Below are experts of layer 2 (counted from 0) of a mixture-of-experts language model. Rows are named router (the router's row for the expert), down (a neuron's output weights, with its number) and show model dimensions 336-391. Each number is 50 + 10 x the weight over its row's rms, rounded and kept within 0 to 99.
Before each expert's rows: "comes before" lists some tokens at least twice as common just after its tokens as in all text. This comes from a sample of Wikipedia text that the model never trained on. Tokens count by the router's weight.

# expert 17
comes before: "\n\n", "\n", " The", " and", "  ", " He"
router:63 43 52 48 48 32 53 66 61 47 60 49 45 48 57 76 51 56 58 48 66 32 58 51 46 35 47 50 62 54 49 53 54 41 51 39 59 56 58 86 59 48 43 70 55 47 36 61 48 53 50 43 45 56 58 52
down0:30 49 69 54 46 38 57 39 42 52 61 49 47 30 41 39 50 42 48 62 57 45 56 26 52 46 43 30 50 50 47 62 42 38 37 58 44 58 57 49 48 61 46 66 52 56 45 34 52 71 39 57 80 57 33 50
down1:58 41 41 68 45 33 34 45 64 53 65 49 62 30 50 53 51 56 47 56 52 55 51 59 68 53 55 60 53 41 53 45 46 34 50 59 25 58 56 55 48 46 55 54 57 54 48 47 50 53 38 45 19 46 51 49
down2:67 36 38 39 46 52 63 37 57 45 55 42 70 54 50 55 40 55 31 50 42 42 36 66 70 53 56 48 64 43 42 51 57 58 50 45 77 48 59 54 33 56 36 53 45 35 59 63 51 41 27 36 51 52 50 50
down3:42 69 60 38 57 38 37 34 48 62 40 61 67 53 41 53 61 31 61 54 53 38 41 46 43 37 55 49 44 24 57 76 69 56 28 47 46 46 22 49 77 52 47 44 43 51 43 23 64 39 44 51 48 46 56 44
down4:51 67 46 53 28 53 64 58 55 43 64 72 61 72 41 40 47 55 65 65 43 47 38 59 61 62 41 41 54 32 56 64 49 56 50 53 74 42 45 50 57 70 44 45 46 58 54 40 59 41 33 46 35 27 48 46
down5:58 69 43 44 42 56 49 36 40 63 46 58 52 53 50 48 53 46 57 63 37 55 50 43 55 48 51 53 43 49 52 51 46 53 61 47 52 52 49 48 32 55 63 48 49 51 23 62 64 50 57 62 38 34 80 44
down6:43 68 34 44 52 52 37 66 25 59 38 50 57 41 47 55 55 42 50 55 55 48 46 37 49 46 48 34 48 59 56 44 62 55 50 66 42 35 67 54 74 43 51 47 28 62 39 54 26 38 65 49 59 40 36 60
down7:42 59 52 43 41 46 53 57 53 56 32 43 57 52 33 49 57 49 42 38 41 40 46 39 63 21 52 47 56 53 38 49 60 57 60 59 56 59 35 30 46 54 32 47 41 52 35 50 59 62 58 36 54 50 52 38
down8:54 33 40 54 46 47 44 37 56 52 43 58 69 59 60 58 50 60 51 32 46 54 45 47 37 51 52 47 56 50 42 51 22 61 52 31 51 35 56 42 66 72 48 52 50 42 48 44 40 48 54 70 55 58 40 38
down9:54 38 42 65 29 53 48 58 69 54 47 24 51 43 39 57 53 43 68 51 53 54 50 35 39 45 31 43 46 53 61 55 58 45 49 69 61 46 76 67 46 45 27 58 54 40 51 54 44 51 62 49 58 41 60 66
down10:51 47 61 55 67 50 30 43 34 39 78 47 46 42 46 45 59 57 47 58 56 49 54 66 52 55 48 26 63 57 35 54 46 49 37 42 38 54 38 55 42 63 45 65 56 34 62 58 43 55 39 56 57 36 53 59
down11:55 57 39 49 45 62 50 33 50 53 51 64 38 56 32 51 35 35 47 38 56 65 58 38 37 38 55 40 46 42 47 58 58 45 47 62 36 50 53 46 51 63 49 76 34 45 56 49 49 36 53 62 42 46 65 61
down12:65 37 46 59 36 65 56 50 44 51 45 64 46 40 46 52 38 48 49 61 37 51 53 36 52 43 29 52 61 62 39 49 52 43 55 48 32 44 67 51 52 44 61 57 51 47 57 43 60 36 45 33 26 52 43 59
down13:55 47 56 38 53 60 64 57 59 55 74 57 41 55 48 62 66 43 52 60 53 27 41 48 52 47 40 41 55 67 52 53 76 64 61 45 43 43 48 43 76 54 45 46 49 43 59 56 48 43 38 61 45 46 65 63

# expert 33
comes before: ",", "\n", " and", " (", " is", " was"
router:48 43 34 47 52 58 51 47 55 35 40 44 59 57 46 44 59 37 45 40 44 50 55 73 38 35 70 64 45 26 47 56 50 41 48 46 39 46 47 59 41 29 48 57 57 59 49 34 46 64 38 33 42 42 54 46
down0:71 67 40 58 57 50 54 38 78 57 34 27 53 58 39 37 43 56 63 48 57 40 47 55 38 46 54 59 28 44 76 57 62 54 52 47 57 41 61 43 47 30 52 63 44 37 59 54 41 42 46 44 40 45 55 49
down1:60 50 53 47 51 63 63 72 60 69 44 37 46 65 51 51 51 61 49 44 52 47 39 61 47 47 45 53 52 56 46 58 60 50 53 59 53 65 59 41 41 45 43 68 52 43 50 76 59 55 54 60 44 57 60 54
down2:62 61 56 61 48 46 48 58 57 43 46 44 56 62 58 56 45 52 64 51 43 32 45 42 58 43 56 41 44 50 58 58 50 65 44 59 36 43 55 63 54 49 56 57 66 42 19 45 65 62 50 45 49 38 35 55
down3:55 35 57 39 49 53 51 24 43 51 63 53 37 45 58 57 40 42 55 63 47 59 46 47 48 42 60 45 45 48 46 62 62 37 49 61 47 53 33 58 63 61 56 57 49 41 40 57 46 48 64 57 49 49 53 35
down4:45 59 44 38 42 58 55 54 41 45 49 47 59 40 46 54 50 49 51 42 65 45 36 53 45 42 27 36 58 64 50 57 67 42 48 47 68 33 43 44 46 31 52 58 61 44 58 53 51 48 70 43 59 55 53 39
down5:52 55 55 59 57 83 49 59 51 32 53 38 53 34 46 49 44 72 56 46 74 40 45 64 48 62 54 56 47 57 60 57 52 39 53 56 46 45 60 61 40 55 53 42 42 40 36 50 66 54 54 46 42 45 35 38
down6:52 41 55 42 49 33 53 59 63 45 67 33 49 44 46 45 57 58 61 41 45 25 30 58 62 53 42 57 55 55 71 21 59 50 72 70 37 61 34 64 38 45 50 64 48 42 59 48 53 42 42 53 30 47 34 45
down7:66 55 32 57 32 53 53 70 32 46 69 51 55 54 77 80 63 42 43 41 39 42 53 38 55 50 56 46 43 49 48 57 41 53 53 39 39 56 33 57 56 64 66 50 32 51 54 40 48 56 35 43 46 43 59 34
down8:54 45 57 32 48 53 47 39 59 46 57 54 46 56 45 42 50 56 50 47 48 54 48 46 39 38 48 49 50 55 40 43 55 38 64 39 47 63 53 55 48 60 60 55 51 51 37 37 46 53 42 65 59 48 58 52
down9:44 57 71 53 48 51 49 44 55 31 36 48 48 36 57 32 63 50 53 58 51 65 45 55 64 47 58 61 55 42 43 57 41 54 48 65 37 63 42 63 61 42 48 55 46 57 50 53 55 66 54 46 55 64 34 53
down10:54 51 42 46 44 56 48 41 41 67 54 43 47 49 45 54 53 71 24 65 37 44 39 59 55 49 45 41 59 59 51 55 58 64 42 48 37 43 38 42 51 38 57 51 46 62 46 40 54 44 34 46 36 31 41 39
down11:52 49 59 36 49 52 44 47 48 57 65 46 42 79 45 43 47 43 43 42 31 59 45 46 25 37 37 75 53 39 74 47 55 35 45 54 38 29 56 48 62 70 61 45 48 31 59 34 47 56 38 38 40 48 67 44
down12:35 50 68 48 55 45 48 31 35 47 35 37 52 48 39 41 47 60 49 56 55 43 56 69 44 65 41 29 48 46 74 66 47 40 63 39 39 50 47 44 46 66 38 71 51 66 53 50 49 44 63 32 60 45 39 41
down13:55 42 51 57 34 51 43 65 39 50 49 33 49 62 39 30 41 51 72 50 52 60 49 67 51 74 70 56 57 55 65 45 36 61 51 46 61 49 51 47 57 49 58 54 44 55 62 46 42 44 44 53 50 50 65 54

# expert 16
comes before: "\n\n", "\n", " The", " He", " In", "  "
router:47 38 47 53 49 53 48 51 58 47 50 51 44 56 49 55 41 49 53 37 39 53 50 54 52 46 52 43 40 40 53 44 61 40 53 47 52 62 51 55 43 33 63 54 46 50 37 54 48 56 36 45 45 47 48 48
down0:55 40 47 31 58 67 25 51 50 35 45 35 61 49 41 48 62 59 39 55 46 49 57 70 21 51 64 46 52 56 37 45 45 48 53 58 31 51 55 47 43 43 37 53 29 45 53 52 40 36 57 52 39 60 56 82
down1:55 59 44 42 34 50 49 43 51 59 50 53 37 44 50 39 58 77 39 34 57 50 29 45 41 35 54 34 46 57 69 54 49 40 66 48 54 33 22 40 57 38 53 44 40 40 48 58 45 57 54 31 45 45 51 65
down2:63 48 39 68 71 36 49 59 46 54 47 46 31 51 46 55 52 60 60 50 46 57 41 53 45 43 53 54 42 40 55 54 48 64 33 44 59 48 60 42 37 47 41 34 52 33 73 58 66 43 53 47 50 69 56 53
down3:53 51 60 61 55 48 58 49 56 55 46 58 41 52 40 50 55 49 40 63 55 55 50 45 60 43 36 42 49 63 42 56 49 43 63 60 49 43 35 37 50 59 44 57 52 41 57 35 55 27 69 40 49 63 47 43
down4:50 51 47 44 51 53 69 57 63 42 59 62 53 59 69 48 56 47 63 56 52 73 49 43 38 55 54 63 65 36 63 51 54 63 50 52 33 54 57 34 58 61 55 48 71 48 60 45 29 58 47 51 46 43 54 56
down5:69 37 43 45 40 52 66 37 43 43 56 57 35 36 49 58 62 43 48 51 53 29 62 47 55 45 63 56 28 64 50 54 60 50 31 42 42 35 39 53 52 58 40 47 33 55 33 63 39 35 45 59 53 75 39 43
down6:28 48 62 51 71 45 50 62 31 50 59 60 51 45 42 51 48 41 43 52 55 51 50 38 59 48 45 57 61 38 57 28 51 59 65 64 43 35 31 42 50 40 65 44 57 42 51 41 54 45 53 58 39 40 44 54
down7:23 56 58 43 48 62 66 56 57 37 48 43 40 47 39 60 60 51 40 56 50 55 54 57 48 69 45 65 48 47 52 50 32 42 42 53 79 55 53 55 45 40 64 50 33 54 60 64 35 63 67 49 56 43 51 52
down8:54 65 41 54 55 52 66 48 42 62 46 49 57 63 65 69 53 47 42 59 61 57 56 64 55 57 52 66 53 50 38 57 46 45 52 51 47 65 58 47 47 46 68 59 59 51 29 58 55 47 38 45 52 66 26 48
down9:55 56 57 29 50 73 58 55 61 36 50 47 52 49 43 36 46 44 57 54 45 43 53 54 49 45 49 50 35 46 45 51 66 54 41 51 49 36 30 56 43 61 35 45 70 37 42 44 46 49 40 48 45 59 50 50
down10:42 61 36 63 53 57 40 61 48 53 51 38 56 46 54 47 49 49 36 52 51 37 45 63 57 62 65 47 58 48 56 65 45 53 51 41 51 41 48 37 50 62 58 31 51 42 39 50 45 49 48 35 62 59 54 33
down11:46 57 39 44 55 52 55 54 59 40 57 46 50 48 63 52 67 37 53 55 63 42 58 53 49 36 50 52 47 56 51 54 57 37 40 54 61 49 58 52 48 58 52 42 41 45 49 45 48 42 40 39 44 48 59 61
down12:46 43 64 65 63 43 46 40 39 47 40 59 57 42 44 43 56 66 46 53 61 73 59 51 69 29 48 51 49 43 45 52 63 59 55 51 50 78 48 47 70 49 51 46 48 61 56 49 59 45 53 65 50 37 66 63
down13:59 73 50 48 52 34 43 61 52 34 52 45 54 59 50 38 50 39 47 52 36 48 65 39 70 61 53 60 50 54 46 47 49 55 58 58 49 37 46 55 57 61 59 37 43 67 52 62 68 46 55 29 57 42 66 43

# expert 6
comes before: "-", "|", "on", "1", "19", "0"
router:58 38 44 40 44 59 45 62 46 32 48 45 45 42 60 56 49 41 55 55 63 43 59 49 49 47 56 29 51 36 76 34 63 57 43 40 62 52 52 49 47 53 68 46 65 51 59 37 50 39 40 45 53 45 46 50
down0:44 36 47 52 59 39 44 48 64 52 54 56 70 49 60 48 42 43 36 54 30 65 31 57 39 46 53 49 41 49 54 42 46 54 51 56 42 66 52 54 52 53 35 43 33 27 40 47 65 59 35 54 53 51 37 71
down1:58 42 38 61 35 52 47 38 55 47 41 56 34 39 69 45 47 48 68 52 43 52 55 37 67 65 68 41 58 20 56 38 46 73 41 69 53 62 55 55 52 66 69 41 48 36 47 55 45 40 35 48 53 57 58 39
down2:55 59 57 49 66 51 57 70 44 54 65 46 51 54 63 67 49 53 58 61 44 62 37 43 53 44 49 47 53 41 68 43 43 57 48 38 33 42 52 47 52 55 52 54 56 50 54 51 48 29 45 33 52 58 39 51
down3:46 33 60 51 49 57 26 53 43 53 49 36 56 61 48 67 50 70 51 60 51 60 38 36 34 40 52 37 40 35 44 45 57 30 47 42 55 57 37 50 39 55 55 46 36 56 54 51 43 52 49 44 44 46 50 54
down4:46 66 53 55 62 60 50 60 48 34 64 38 53 41 63 44 44 38 31 46 35 41 77 44 64 43 62 54 56 25 53 46 62 46 48 32 36 57 51 69 59 64 40 57 58 47 39 40 52 51 37 37 32 58 68 55
down5:52 35 50 55 33 62 51 51 76 52 73 55 60 35 50 61 56 50 46 32 51 50 35 61 37 47 50 47 25 61 56 44 41 61 53 32 50 40 46 56 62 50 55 52 53 45 57 55 60 48 43 51 60 46 40 37
down6:47 49 45 42 60 65 36 46 65 51 53 61 45 58 53 54 38 54 54 39 57 44 44 41 60 73 71 63 46 39 55 39 47 40 26 55 48 34 40 49 39 55 41 67 32 49 47 53 56 52 37 66 37 53 34 66
down7:42 37 49 61 49 53 53 43 38 44 62 50 47 27 53 61 52 54 37 51 55 62 49 67 49 32 45 76 49 42 40 63 30 59 50 60 53 65 44 43 64 48 50 36 22 60 49 50 49 46 63 41 65 41 40 53
down8:56 47 36 35 58 51 46 45 53 44 63 49 61 48 61 43 50 42 43 62 52 59 52 56 42 42 54 41 54 49 50 57 54 35 54 61 44 53 50 41 68 49 56 51 46 34 47 58 49 76 65 50 67 37 72 47
down9:58 39 30 42 62 61 36 39 33 42 39 40 55 51 56 51 40 47 68 46 57 51 52 48 37 53 36 57 61 53 61 39 58 66 55 51 42 41 46 40 53 46 42 52 53 53 53 72 56 78 55 62 53 42 41 41
down10:50 65 37 52 63 33 36 39 39 38 40 60 65 46 49 58 37 66 38 45 45 50 49 37 25 60 54 65 49 49 66 49 59 61 45 58 32 52 53 45 49 41 70 57 46 38 60 58 74 64 40 48 45 39 49 42
down11:64 33 60 27 51 59 54 42 50 63 49 36 50 59 75 75 27 67 64 45 51 53 51 49 47 67 42 47 51 35 53 39 53 62 45 41 56 44 49 47 56 65 46 37 64 51 40 44 54 45 47 47 53 60 59 59
down12:50 56 40 48 43 64 37 37 60 51 65 47 60 41 72 54 43 48 42 48 48 61 42 53 47 45 76 53 53 39 54 29 51 40 55 38 38 38 55 46 67 49 45 66 41 50 61 35 61 39 44 49 65 43 34 51
down13:44 48 59 58 43 48 63 53 49 45 50 42 49 49 64 58 40 60 54 37 56 50 65 79 43 48 52 55 58 48 51 52 56 47 66 35 47 60 41 36 39 57 51 50 49 45 58 57 38 42 67 39 37 51 49 37

# expert 28
comes before: "-", "|", "=", ":", "The", "{"
router:44 55 62 62 36 53 39 37 39 60 53 53 42 39 69 55 43 55 70 61 49 43 43 36 44 49 35 42 49 52 47 48 51 51 70 38 54 57 42 58 55 56 46 37 52 54 33 71 47 56 56 61 33 42 47 55
down0:33 49 58 52 60 39 46 59 52 47 49 58 35 43 40 44 38 36 40 53 33 44 54 29 44 44 65 40 52 64 65 42 60 43 49 55 67 53 32 63 47 58 55 47 54 51 23 72 38 51 43 51 33 40 55 58
down1:60 53 59 54 54 58 39 31 69 55 52 54 42 43 41 29 42 49 57 65 55 59 51 53 45 24 63 44 57 32 38 64 51 59 67 62 50 58 44 58 60 39 59 56 53 56 54 48 61 37 50 60 52 45 56 46
down2:52 47 50 35 57 58 58 39 53 44 61 52 52 54 55 36 49 48 57 36 55 41 60 61 45 59 61 42 41 55 60 40 42 37 28 51 47 44 44 44 62 63 38 53 32 71 51 52 48 46 65 38 55 45 50 48
down3:41 31 39 39 51 36 38 51 49 56 49 44 28 52 56 54 54 52 45 67 42 49 47 30 42 53 49 54 59 66 45 31 49 67 42 51 50 55 37 60 66 48 67 53 63 67 63 45 65 62 37 46 63 57 54 33
down4:49 53 75 58 42 55 49 37 48 55 55 45 35 43 29 28 64 59 55 48 61 63 37 29 48 28 51 56 49 31 43 49 46 74 63 52 40 59 52 65 48 32 51 62 42 49 57 46 55 53 44 33 45 33 48 48
down5:57 52 58 61 36 53 52 56 40 53 64 49 43 60 58 55 56 38 50 51 41 50 66 37 45 55 65 43 36 49 41 49 53 60 43 39 49 57 37 56 50 65 45 48 58 53 59 46 51 55 62 49 59 40 57 41
down6:55 35 45 60 33 43 66 52 45 54 67 45 49 50 44 26 37 44 42 46 64 61 38 46 54 42 51 51 73 46 53 49 69 53 57 46 47 74 51 61 49 52 29 61 56 47 44 38 63 47 48 55 32 72 55 49
down7:47 38 42 30 42 49 54 33 44 34 58 71 48 61 41 35 55 46 46 48 33 72 47 28 60 57 65 43 57 42 54 66 42 41 54 56 51 42 44 39 36 41 62 42 52 61 32 51 53 57 44 59 51 50 60 49
down8:57 38 43 61 63 52 55 29 43 60 41 45 66 57 59 28 34 51 48 34 65 56 49 46 47 38 60 43 46 57 46 51 63 51 45 45 57 60 56 67 46 52 52 44 42 68 44 64 35 59 46 48 41 63 50 45
down9:43 49 53 38 71 63 46 62 31 53 58 49 28 53 64 52 53 39 62 49 53 25 51 47 42 59 47 65 60 48 38 46 53 46 36 55 57 69 64 42 51 48 46 49 42 47 51 50 50 59 68 68 45 32 29 52
down10:58 49 37 56 51 48 69 36 69 61 49 41 69 49 57 64 65 35 45 61 46 59 46 46 63 37 51 52 41 54 51 60 41 49 45 52 64 44 48 75 49 44 50 55 66 49 53 63 47 46 57 55 56 27 54 28
down11:37 43 38 60 51 52 64 59 71 50 48 42 66 46 67 45 56 53 41 48 58 46 51 49 69 53 56 31 44 38 40 56 34 51 44 30 50 43 67 46 53 50 33 44 53 35 41 28 57 50 44 58 54 32 47 35
down12:63 46 63 52 54 44 55 65 44 60 40 66 53 47 51 80 50 46 49 44 52 54 49 57 46 45 50 47 60 78 38 51 69 61 45 48 37 58 67 61 58 35 56 56 38 40 43 74 46 57 65 55 31 53 50 43
down13:45 46 56 50 83 42 54 47 57 47 42 40 28 52 38 54 56 59 46 60 52 34 54 68 62 75 42 57 41 48 55 51 38 57 60 46 47 44 47 43 50 60 44 64 37 52 57 68 43 46 43 47 59 63 43 56

# expert 0
comes before: "=", "-", ")", "–", " JPL"
router:43 51 55 37 52 45 57 61 60 53 41 40 62 45 53 54 51 47 56 52 60 34 53 36 55 35 69 45 38 38 49 66 56 52 50 62 54 51 43 40 49 56 31 43 32 50 59 41 44 62 46 55 61 46 51 44
down0:41 52 55 36 47 58 65 59 44 42 46 41 49 30 48 62 62 48 36 55 52 45 49 62 27 56 67 46 54 44 40 46 61 54 50 44 39 62 47 51 39 42 67 51 46 51 51 53 45 57 64 60 51 41 49 45
down1:38 60 33 43 57 55 54 64 47 67 46 58 64 55 58 38 49 42 44 72 40 40 50 51 52 42 46 75 57 42 64 58 60 41 55 53 42 44 50 46 34 32 42 52 55 41 49 61 54 58 38 53 42 43 51 59
down2:49 30 48 40 57 41 61 47 46 38 44 63 59 67 62 44 60 50 48 63 44 58 42 47 45 48 48 52 51 60 61 67 45 48 38 41 46 73 38 42 51 44 52 37 43 49 44 52 46 57 45 54 53 29 62 53
down3:45 41 32 45 56 62 55 48 45 57 49 55 37 48 44 30 66 54 32 48 45 57 24 58 46 59 63 44 41 66 46 49 65 56 44 46 59 57 65 50 48 60 60 41 47 59 55 51 52 53 53 69 49 50 52 57
down4:66 69 42 45 44 59 52 52 53 65 44 41 42 46 42 53 50 52 35 52 46 59 66 63 49 44 42 58 47 44 56 50 45 49 63 56 64 41 46 50 49 54 52 73 47 64 54 43 60 68 25 52 64 53 37 54
down5:57 43 43 50 36 48 45 38 47 49 40 57 52 47 50 29 50 54 56 48 60 67 42 56 50 53 27 49 42 50 53 60 48 38 51 50 55 43 41 48 44 36 35 54 39 43 45 51 53 56 56 77 31 52 72 41
down6:34 46 46 60 48 54 49 49 57 38 70 29 50 31 65 49 27 61 45 36 38 52 47 50 49 49 63 46 53 46 59 57 45 48 48 63 65 58 50 71 26 50 48 37 37 52 59 52 40 44 44 42 51 62 57 52
down7:40 42 55 36 65 50 50 33 67 44 22 52 54 44 41 56 42 42 38 44 38 44 43 45 46 40 35 54 55 40 53 41 59 67 60 54 64 37 52 56 57 50 39 32 66 49 72 55 59 53 40 54 52 51 60 48
down8:57 28 41 35 60 50 35 47 61 50 31 53 66 36 52 62 55 66 58 59 69 34 50 45 40 53 32 40 43 63 52 43 45 51 61 35 60 42 54 50 32 44 52 30 52 56 38 56 54 48 50 59 49 46 46 46
down9:44 49 48 59 50 66 50 61 31 48 34 52 56 64 50 45 43 55 58 60 63 48 63 76 38 40 55 51 49 34 57 52 58 51 50 51 35 58 47 67 49 73 55 56 55 54 57 63 38 42 54 42 45 50 65 41
down10:37 64 58 47 49 32 43 53 48 37 45 55 39 48 67 59 48 53 40 58 68 58 52 37 54 66 45 43 66 49 47 63 54 61 43 45 55 48 34 70 43 52 42 47 37 62 46 67 39 48 62 50 52 43 33 54
down11:34 54 46 56 50 52 50 56 41 39 39 60 37 37 44 44 37 44 49 25 49 50 37 56 40 75 70 30 30 46 59 24 35 61 31 32 44 38 55 50 61 58 66 52 49 40 53 43 36 53 52 44 66 54 57 64
down12:47 58 33 61 57 62 52 59 30 42 60 45 49 41 53 55 35 58 63 58 51 52 65 42 37 44 53 55 51 31 57 51 57 51 62 62 41 36 42 48 45 29 55 54 52 41 66 44 57 38 59 41 55 45 37 68
down13:48 81 50 74 53 52 36 47 54 57 65 61 70 51 48 33 55 60 52 49 57 43 24 65 39 58 48 35 37 56 47 56 66 50 47 56 40 43 51 60 32 64 36 60 32 38 60 46 53 48 41 59 50 48 49 49

# expert 5
comes before: "|", "=", "-", "on", "ly", "age"
router:44 61 55 62 44 45 59 47 47 78 50 55 50 46 46 35 41 51 60 50 49 64 58 55 46 46 56 50 56 72 53 62 47 42 59 62 51 29 48 25 59 50 32 62 41 48 66 50 53 64 59 59 39 68 34 57
down0:53 75 54 38 53 32 65 45 30 36 40 61 55 31 50 50 38 54 58 54 34 47 51 52 62 44 50 52 44 35 43 46 43 52 47 38 40 45 58 36 36 68 39 48 47 49 60 49 43 60 45 52 59 54 45 57
down1:38 57 60 58 46 38 60 75 56 34 52 52 60 50 34 35 43 46 37 47 48 55 48 63 63 61 52 49 37 63 63 44 46 54 54 44 34 67 42 48 47 34 48 53 53 42 66 40 37 61 54 54 40 59 57 59
down2:40 65 56 44 46 42 45 71 63 65 63 53 65 63 37 35 31 33 29 36 36 79 41 62 32 57 49 41 60 39 55 50 55 28 56 53 39 47 43 60 62 43 39 60 41 41 50 52 32 55 64 36 52 48 58 74
down3:59 46 58 40 48 50 35 63 48 48 37 29 45 68 43 60 56 65 42 52 57 41 29 38 47 53 54 50 48 40 44 53 56 48 48 41 44 55 57 33 55 47 53 38 55 49 42 29 56 37 63 45 44 42 61 42
down4:44 45 45 62 39 44 49 63 58 40 62 42 57 32 45 56 48 49 47 48 50 55 63 46 52 62 31 44 65 48 57 32 56 39 44 53 26 59 40 31 37 54 45 43 47 47 69 59 60 50 66 52 56 58 52 46
down5:46 60 50 47 51 42 39 58 55 53 41 49 45 39 59 51 28 48 55 48 58 50 62 56 51 31 49 60 64 28 44 40 50 60 60 66 57 57 62 29 55 46 45 40 47 54 48 50 47 48 55 53 56 50 53 55
down6:57 43 45 53 31 53 37 74 56 32 46 43 45 57 60 42 64 34 60 71 48 53 43 53 55 58 54 47 48 47 57 55 44 62 49 44 40 65 31 45 43 58 53 49 60 69 48 41 36 45 48 53 61 23 48 42
down7:56 58 70 43 37 44 35 37 52 48 45 44 38 46 46 65 47 35 50 39 52 52 31 46 48 53 56 57 54 48 35 51 40 58 55 52 48 51 69 28 64 43 45 41 57 60 36 38 46 45 36 51 45 44 50 50
down8:56 44 58 44 53 48 50 50 53 57 62 41 70 50 47 47 55 57 36 50 53 53 66 48 59 54 47 44 63 54 60 64 60 46 54 50 54 43 38 52 37 63 42 41 71 56 45 47 33 56 42 48 52 57 41 45
down9:49 51 49 27 42 52 46 55 55 42 39 26 46 58 48 56 43 68 29 42 50 56 46 53 48 54 54 38 42 51 46 63 67 33 63 58 67 59 40 57 48 71 62 35 55 50 54 44 34 60 42 53 56 49 53 48
down10:74 53 59 71 72 45 59 62 53 46 60 60 42 45 60 40 41 55 33 36 56 46 61 51 57 66 45 62 53 54 33 55 55 63 55 46 52 44 45 48 54 64 44 38 45 43 66 50 49 46 62 47 46 65 44 53
down11:47 46 63 47 46 43 23 42 49 45 38 49 70 53 44 41 60 33 56 38 58 37 44 56 60 53 51 58 55 50 26 50 33 37 29 44 34 45 59 55 54 54 44 46 47 56 43 46 62 59 55 51 50 46 41 36
down12:56 62 50 53 49 52 43 63 69 48 52 52 51 53 60 45 23 50 49 37 52 66 34 47 53 52 71 55 52 59 38 28 49 45 53 65 58 66 63 61 38 50 69 64 50 43 53 53 68 40 43 56 44 50 56 30
down13:45 46 69 69 40 49 43 48 60 61 54 65 65 51 38 53 31 54 42 50 61 42 48 57 58 48 33 42 49 51 61 62 66 53 62 36 57 45 46 49 39 55 30 49 51 60 52 61 57 68 35 45 36 59 38 43